From a checkpoint of a small mixture-of-experts model trained on Wikipedia.
Size: 8 layers, width 128, 18M parameters.
Experts: 192 experts in each of 7 layers, 32 ReGLU neurons an expert, a sigmoid router.
Below are experts of layer 5 (counted from 0) of a mixture-of-experts language model. Rows are named router (the router's row for the expert) and show model dimensions 0-127. Each number is 128 + 24 x the weight over its row's rms, rounded and kept within 0 to 255.
After each expert's rows: a language model's description of what the expert responds to. This comes from a sample of Wikipedia text that the model never trained on.

# expert 5
router [ 98 152 129 125 119 150 165  72 155 104 148 150  92 116 180 155 116 110 133 142  93 101 111 142  57 129 110 117 119 134 112 125 191 161 133 114 102 163 152 146 137 154 168  74 121 120 152 114 117 115 145 144 108 123 139 107 141 110  90 160 138 120 124 115 169 100 129 139 119 149 143  89  97 105 111 105 177 121 120 152 129 120 158 114 178 152 128 137 137 106 125  91 150 139 170 139 105 128  95  95 127 162 118 156 116  98 132 127 109 140 146 134 154 121 120 147 144  98 150 160 123 134 146 140 130 107  93 114]
It responds to: Hyphens inside compounds (part-time, large-scale), ordinal suffixes and words (second, third, nd), and single letters in tables and lists.

# expert 51
router [104 166 149 133 150 130 106 104 102 118 131 118 140 130 139 162 159 134 169 146  74 116 166 142 109 125  82 132 138 124 156  85 127 136 145 147 113 127 151 141  97 123 153 107 107 106 124 126 110 141 133 131  90 158 149 127 116  84 125 150 136 110 135 147 124  95 117 139 148 151 114  80 139  81  99 119 136 127  84 110 105  90 163 154 167 125 120 136 159 135  92 148 169 141 153 145 137 104  95 129 169 181 128 117  87  77 125  85 129  98 126 140 128 133 146 148 114  95 130 136 119  87 151 150  98 173 140 118]
It responds to: Word-internal stem pieces of ordinary verbs and nouns, such as com(pare), ex(clud)ing, is(su)ed, att(ending), av(ailable).

# expert 52
router [106 163 135 132 131 151 163 156 109 120 105 155 127 144 138 157  96  96 136 135 139 117 102 185 126 168 136  79 132  99 161 111 136 116 108 190 123 167 147 147 148 142 117  79 127 133 155 110 120 123 154 124  94 119 117 151 118 111 106 124 121 106 136  88 124 107 113 119 142 126 112 107 110 150 136 126 137  53  99 153 139 109 151 152 187 142  84 122 159 135 145 118 155 118 106 129  89 132  93 152 177 175  90 120 124 120 136 101 140 130 148 161 127 123 131 137  91 127 126  95 130 115 107 137 149 149  98 107]
It responds to: Pieces that finish ordinary words and participles in prose, as in however, hard, uncertain, bisected, important, known, found.

# expert 59
router [126 137 154 161 111 137 130 142  98 119  85 127 135 115 141 208 123 107 152 152  96  85 124 141 131 153 103  78 136 114 117 120 124 140 127 142 148 147 143 167 116 123 149  75 124 126 169 109 150 130 143 149 110 149 132 123 155 127 134 133 138  71 148 136 121 121  96 120 130 136 137 103 174  92 121  90 128 134 103 137 121  73 178 155 155 153 123 115  80 125 163 160 170 125 133 118 109  90 110 134 141 172  81 113 109  99 125 124 141 117 137 125 123 142 107 140 152 142 125 122  88 116 152 148  87 156 142  98]
It responds to: Middle syllables of names and words (St-adi-um, ti, enti, ati) and verb endings ed, ing before objects.

# expert 28
router [ 78 159 135 116 173 155 118 157 150 155 152  97 121 119 115 155 136 120 134 162 120  91 155 135 105 151  77 140 147 126 143 122 121 168 123 191 105  94 159 143 131 160 118 136 107 131 111 123 148  91 137 153 108 110 116 115 100 100 114 147 158  99 116 129 126  93 105 194 116 121 124 102 136 119 131 114 126  99 134 133 107  64 117 141 132 158 116  99 116 151 102 127 117 114 107 137 115 137  84 161 145 149 105  89 126 106 108 137 198 156 124 154 146 133 115 154 135 117 130 112  91 122 120 171 128 129 100 113]
It responds to: The letter r and r-clusters inside words and names, as in ventricosa, Merrill, error, Ferrero, chromium, general.

# expert 22
router [105 154 178 135 150 174 172 104 128 112 146 123 126 134 152 139  96 142 108 120 116 129 149 152 117 146  81 116 126 150 108 106 168 113 146 148 109 138 158 136 145 180 128  84 133 142  97 116 154  60 102 132 101 122 106 117 137  90 119 115 128 141 134 131 161 149  98 149 124 115 129 128 140 104  75 107 123 117 121 120 111  99 177 164 142 159 123 156 137 114 151 105 139 129 122 108 110 159 102 122 133 188  87 153 128  84 153 108 144 160 129 129 157 118 156 113 122 123 134 112 139  89 111 157 105 154  86 106]
It responds to: Inner pieces of Greek, Latin and scientific or foreign words, such as Herodotus, Legislative, Treaty, plus list labels like Height:.

# expert 38
router [122 164 140 153 170 130 118 128  97 154  91 140 110 147 167 167 174 131 117 147  85 122 124 109 107 164 132 111 141 121 156 129 127 175 136 150 150 164 161 139 155 107 144  99 106 141 129 159 168 123 133 175 103 158 129 137 133 141 107 128 142 119 126 125 163 134 102 158 122 138  70 125  77 115 131  68 103  99 117 123 119  93 137 128 115 138 110 159 158 103 114 154 184 137  90 148 129 146  82 108 115 163 107 147 134 110 110  93 148 136 112 126 155  89 135 150 110 131 133 125 116 130 133 177 119 114 105 141]
It responds to: Final pieces of personal names (Bakk-er, Aitk-en, Pa-ul, Pet-erson) and common first names like John, David, plus He/She.

# expert 32
router [121 118 146 140 151 143 134 135  78 132 131 114  85 139 126 167 116 160 152 133 137 114 142 131  79 108  95 124 120 128 115 143 132 165 144 123 156 142 142 191 105 177 148 126  84 140 164 141 158 135 154 166 141 128 145 119 143 149 115 119 118 111 106 113 162 113  79 166 128 102  93 102 115 107 108  88 122 122 123 149  80  88 134 139 187 146 105 130 154 129 129 106 137 141 109 171 128 122  85  85 118 166 115 150  94 114 114 102 155 125 109 119 185 115 165 144 100 125 149 122 120 129 141 127 117 148 145 141]
It responds to: Sentence-start pronouns like He, She, They, It, plus heading = markers, table pipes, closing parentheses and score dashes.

# expert 49
router [102 157 123 133 149 138 182 116  98 107  94 118 119 148 141 158 158 117 171 142  90 104 189 134  92 102 129 119 141 125 147 104 153 182 133 121 134 151 145 147 104 113 133  86 109 130 153 131 111 130 154  90 115 155 135  88 143 114 130 146 105 115 150 119 133  95 129 187  89 114 132 101 169 112 125  90 113 113  84 108 107 107 158 109 156 148 145 132 109 131 123 126 160 112 102  95  94 122 114 139 148 153  84 117 145 117 150  93 129 148  77 135 101 136 132 111 117 108 152 139 113  91 159 143 115 147  97 111]
It responds to: The piece ti or ati inside words like practice, justice, specialties, fatigue, plus table pipes, colons, quotes and ID digits.

# expert 62
router [115 150 115 128 160 148 141  94  81 114 139  96 115  97 137 148 104 111 134 128 131 136 133 178 104 169  81 142 131  81 151 111 173 138 138 124 127 148 141 139 113 114 125 121 128 141 122 138 115 107 162 117  95 118  98 164  96 123  90 120 133 117 132  80 164 103 122 111 163 111 140 119 107 166 105 130 155  89 122 155  91 128 147 145 122 163 104 172 127 162 147  71 141 111 122 128 145  94 137 113 158 183  88 141 150  88  80 132 110 117 135 140 120 125 130 124 124 135 166 108 134  65 139 119 145 146 130 117]
It responds to: Short mid-word pieces such as d, th, ast, od after a word start, as in hy-d-ro, E-ast-ern, some-th-ing, oste-od-erms.

# expert 55
router [100 148 130 141 135 125 129  87 107 109 102 121 129 124 140 153 120 108 145 172 131 122 131 107  91 140 103 117 148 112 165 106 158 185 105 125 117 132 157 166 151 133 166 130 103 120 149  94 151  75 134 123 165 147 127  99 164  80 139 189 142  63 133 129 160 115 108 117 151 107  91 104 131 122 113 112 137  80 130 117 147 118 141 115 174 159 108 112 145 153 143 106 171 103  96 116 107 110 142 160 134 170 131 110  85 123 106 152 128 131 124 141 122 114 105 111 132 125 160 169 131 145 128 162 134 110 107 106]
It responds to: Pipe separators in tables and opening word pieces like be(yond), be(hind), pro(tecting), s(ens)ory, def, exp after a space.

# expert 29
router [117 119 135 136 167 139 129 125 104 114 120 143  82 144 184 175 116 146 138 162 114 139 128 130 103 156 100 129 143 112 132 113 134 176 123 175 171 127 154 148 144 157 161 134  83 111 119 111 181 154 132 169 137 113 130 147  92 111 109 120 134 108 107 136 136 109 100 130  98  88 102 147  85 113 111 126  95 134 101 113  87  69 151 100 132 125 122 153 118 104 151 113 144 136 134 166 162 107 113 119 154 147 133 132  88 102  89  93 110 113 141  90 160 120 140 117  76 144 158 124 101 128 123 136 157 123 106 130]
It responds to: Subject pronouns and noun endings right before a finite verb such as was, has, were: he, who, they, This name.

# expert 56
router [102 140 151 149 127 154 171 129  96 158 146 123 127 130 157 171 158 140 133 147 107 116 162 168 111 128 100  59 171 142 130 131 161 158 125 130 109 146 141 149  81 169 114 135 122 106 120 145 143 104 117 157 137 137 120 135 100 119 131 152 113 108  82 113 189 147  99 172  90 118 127 131 112 132 115  88 154 117 123 125 146 130 135 121 159 144  90 154 121 121 156 119 141  86 116 121 108 129 106 159 141 161 106 110 109  93 124 116 145 131 117 128 165  94 165 116  83 153 142 142  94 106 146 166 152 106 147 154]
It responds to: Pieces inside acronyms, coordinates, years and decimals, such as GroupLens, NPRA, SPLK, 202-4, 242.35, and plural s.

# expert 15
router [105 174 151 171 150 164 124 121 122 116 144 102  77 106 128 155 155 141 131 112 138 111 126 166  86 118 118 111 115 106 138 120 141 143 183 132 112 120 140 168 120 118 101  67  76  97 123 149 152 113 136 119 105 104 107 142 135 144  80 151 115  77 162  98 139 141  99 126 162 142 131  91 136  83 114  99 136 119 116 121  96 120 180  80 150 164 132 144 164 137 113 127 141 141 140 117  85 149  98 129 154 177 117 144 133 132 119 102 147 146 138 138 113 118 147 127 104 132 147 116 144 101 110 151 117 123 106 156]
It responds to: Line-start tokens in taxonomy or infobox lists (Genus, Language:), plus "the", "a", "several" opening a noun phrase in biographical or species articles.

# expert 11
router [111 126 114 145 159 171 122  78 132 121 128 160  88 112 133 164 127 135 123 142 118 140 195 140 117 118 129 114 158 143 147 140 142 157 140 133 124 162 145 119 108 125 152 139 109  96 111 122 126  82 168 147 100 136 142 140 112 111 113 136 113 133  97 108 145 171  94 109 128 157 108 138  85 142 125  68 136 120  88 141 112 100 161 127 149 194 129 134 135 130 133  77 152 108 114 145 139 148 111  99 139 172  92 137 160 120 114 117 140 125 113 140 158 126 151 158  84 107 149 129  94 125 101 139 177 135 128 179]
It responds to: Inner pieces of technical or Greek-derived words such as olog, ograph, onom, adem, and names after New (New South Wales, York).

# expert 50
router [119 154 143 108 106 147 119 130 115  88  94 109 107 113 163 142 100  89 192 123 119 114 141 130  88 144 101 114 129  98 172  77 131 151  90 180  74 115 148 140 151 149 141 128 100 120 107 122 123  82 137 148 142 130 140 129 110 129 104 155  95 121 148  86 155 140  88 137 137 142 119  92 118 109  88 130 130 109 106 135  93 102 130  81 155 144  88 128 111 128 138 126 174 135 115 128 149  84 119 134 119 133 131 158  74 109 138 102 159 147 120 141 129 107 150 170 121 140 154 128 128 119 102 143 130 114  96 158]
It responds to: Month names after on before a day number (December 5, July 17), plus byte pieces of Japanese, Arabic and other non-Latin scripts.

# expert 9
router [116 153 108 131 124 166 118  73 128 150 145 111  98 110 168 177 114 148 135 151 110 107 124 127  56 115 111  91 155 109 122 135 130 120 122 134 122 116 147 191 129 130 146 107 124 156 109 121 150  92 147 142 162 125 144 103 136 114 126 159 154 132 120  84 166 136  93 106 109  96 132 115 150 148 106 115 112 101  90 120  96 128 142 145 131 152  86 156 171 110 123 135 167 120 130 135 113 111  92 148 132 167  76 105 128  68 104 100 124 118 148 143 143  90 130 126 112 174 147 153 117 132 155 135 129 119 105 135]
It responds to: Tokens inside numeric Wikipedia tables, such as pipe separators, percent signs and scores, plus "the" before chart or organization names.

# expert 14
router [ 85 158 150 137 152 169 135 105 106 111 111 105 141 139 123 153 150 134 136 179 132 152 150  96 102 149  77  62 189 101 130 128 146 201 125 161 158 142 158 160 147 106 153  97  98 150 126 109 126  93 130 120  94 135  75  91  77 113 109 156 109 121 131 125 115 119 134 147 137 124  94 108 144  98 113 129 121 137  95 112 158 119 157 131 138 149 130 113 124 124 144 129 148  96 112 124 101 107 120 130 111 139 132 127 138 109 122 121 154 104 130 137 149  95 178 108  80 147 115 145 111 119 149 127 121 151 136 128]
It responds to: Opening pieces of common words, mostly consonant clusters like pri, tri, cri, grou, pre, fi, sch, as in previous, fibers, scheme.

# expert 34
router [105 165 112  81 191 138 176 109 111 118  82  96 113 122 163 158 104 112 115 167 113 118 168 157 120 146 157 103 134 129 158 101 124 136 111 156 144  98 131 182 165 115 125  79 106 108 152 109 115 131 131 106 137 106  92 150  95  77 124 165 131 129 106  91 153 150 140 157 134 127  98  96 110 131 142 133 112 115  83 142  95 109 154 115 144 136 125 154 136 145 153 105 156 118 114 120  81 132 154 116 115 159 102 107 105  92 114 111 115 136 129 136 144 109 167 161 123 145 157 115 136 112 122 141 152 116 127 143]
It responds to: Pieces in the middle of words, mostly after a first syllable, as in unveiling, Westmoreland, Euphrates, Inner, countries.

# expert 37
router [100 142 137 135 123 162 100  82 130  91 144 117  87 119 137 135 100  72 119 184 146 117 127 132  98 123 104  93 134  84 142  91 143 108  95 117  86 138 177 173 103 128 138 134  91  86 122  88 149 101 132 136 124 144 156 109 128 137 113 127  96 123 141 159 135 120  80 136  94 156 116 116 159 115 133 105 143 106 108 133 119 104 176 164 127 173 111 114 127 132 138  92 155  80 129 112 126  95 117 112 131 148 102 115  74 126 118 118 129 136 121 137 106 119 127 162  93 167 138 121 140  96 115 117 130 144 111 153]
It responds to: Prepositions like of, in, into, within, between, under, usually before the or a, plus the prefix ex in experiences, extracellular.

# expert 4
router [ 66 163 133 134 164 147 110 112 119 161 111 123 122 135 131 145 108  79 145 144 148 126 161 179 100  92  85 119 177  97 131 111 147 149 127  97 133  89 162 145 156 173 137 117 107  97 121  94 143 151 177 116 119 136 113 102 121 126 132 179 148 107 134 100 119 136  94 106 136 100 114  89 154 103 111 103 151 117 138 143 134 136 170 138 161 165 114 152 103 116 155 110 163 128 155 134 128  84  85 116 142 145 111 143 133 109 137 132 143 123 149 115 137 138 162 135  99 166 157 134 113 111 147 150 132 124 159 106]
It responds to: First pieces of names and words, often capital vowels or 'a ', as in Ustroń, Ulrik, Angus, Haitian, CA.

# expert 3
router [ 96 160 140 129 161 127 106 149  98 134 180 138 110 111 132 133 104  97 115 122 117 128 142 133 131 108  89 124 160 148 136 115 155 123 136 109 138 134 140 152 149 145 135 129 123  93 116  95 138 125 154 114 137 100 161 162  89  83 124 128 145  89 137 111 135 169  68 105 134 136 142  63 114 117 113  76 157  94 116 112  80  88 135 120 164 161 105 123 120 144 136  97 163 117 132 138  86 148  93 147 132 141  92 172 115 144 110 124 125 139 128 102 174  80 129 130 129 150 128 102 150 108 117 175 139 127  99 116]
It responds to: Articles and determiners before noun phrases (a, the, an, his), plus mid-word pieces of place names like Minnesota, Massachusetts.

# expert 42
router [ 66 173 129 140 120 169 166 127  96 130 133  97 137  96 136 126 100 139 122 177 107  75 131 162 101 129  93 106 140 118 125 133 129 158 111 143 112 144 140 136 151 159 151 126 117 110 126 139 125 108 140 161 117  93  98 146  99 117 107 153 164 119 145 121 157 104 133 121 137  84 146 132 110  83  78 114 125  77 112 114 110 119 138 140 187 118 128 126 136 130 122 144 141  81 126 130  99 125 123 171 150 164  98 119 116  82 123 145 130 118 124 163 134 124 141 170 113 166 144 166 143  80 148 131 125  95 108 124]
It responds to: Numbers inside parentheses or tables, such as attendance figures and dollar amounts, plus possessives like their, its, his, and within.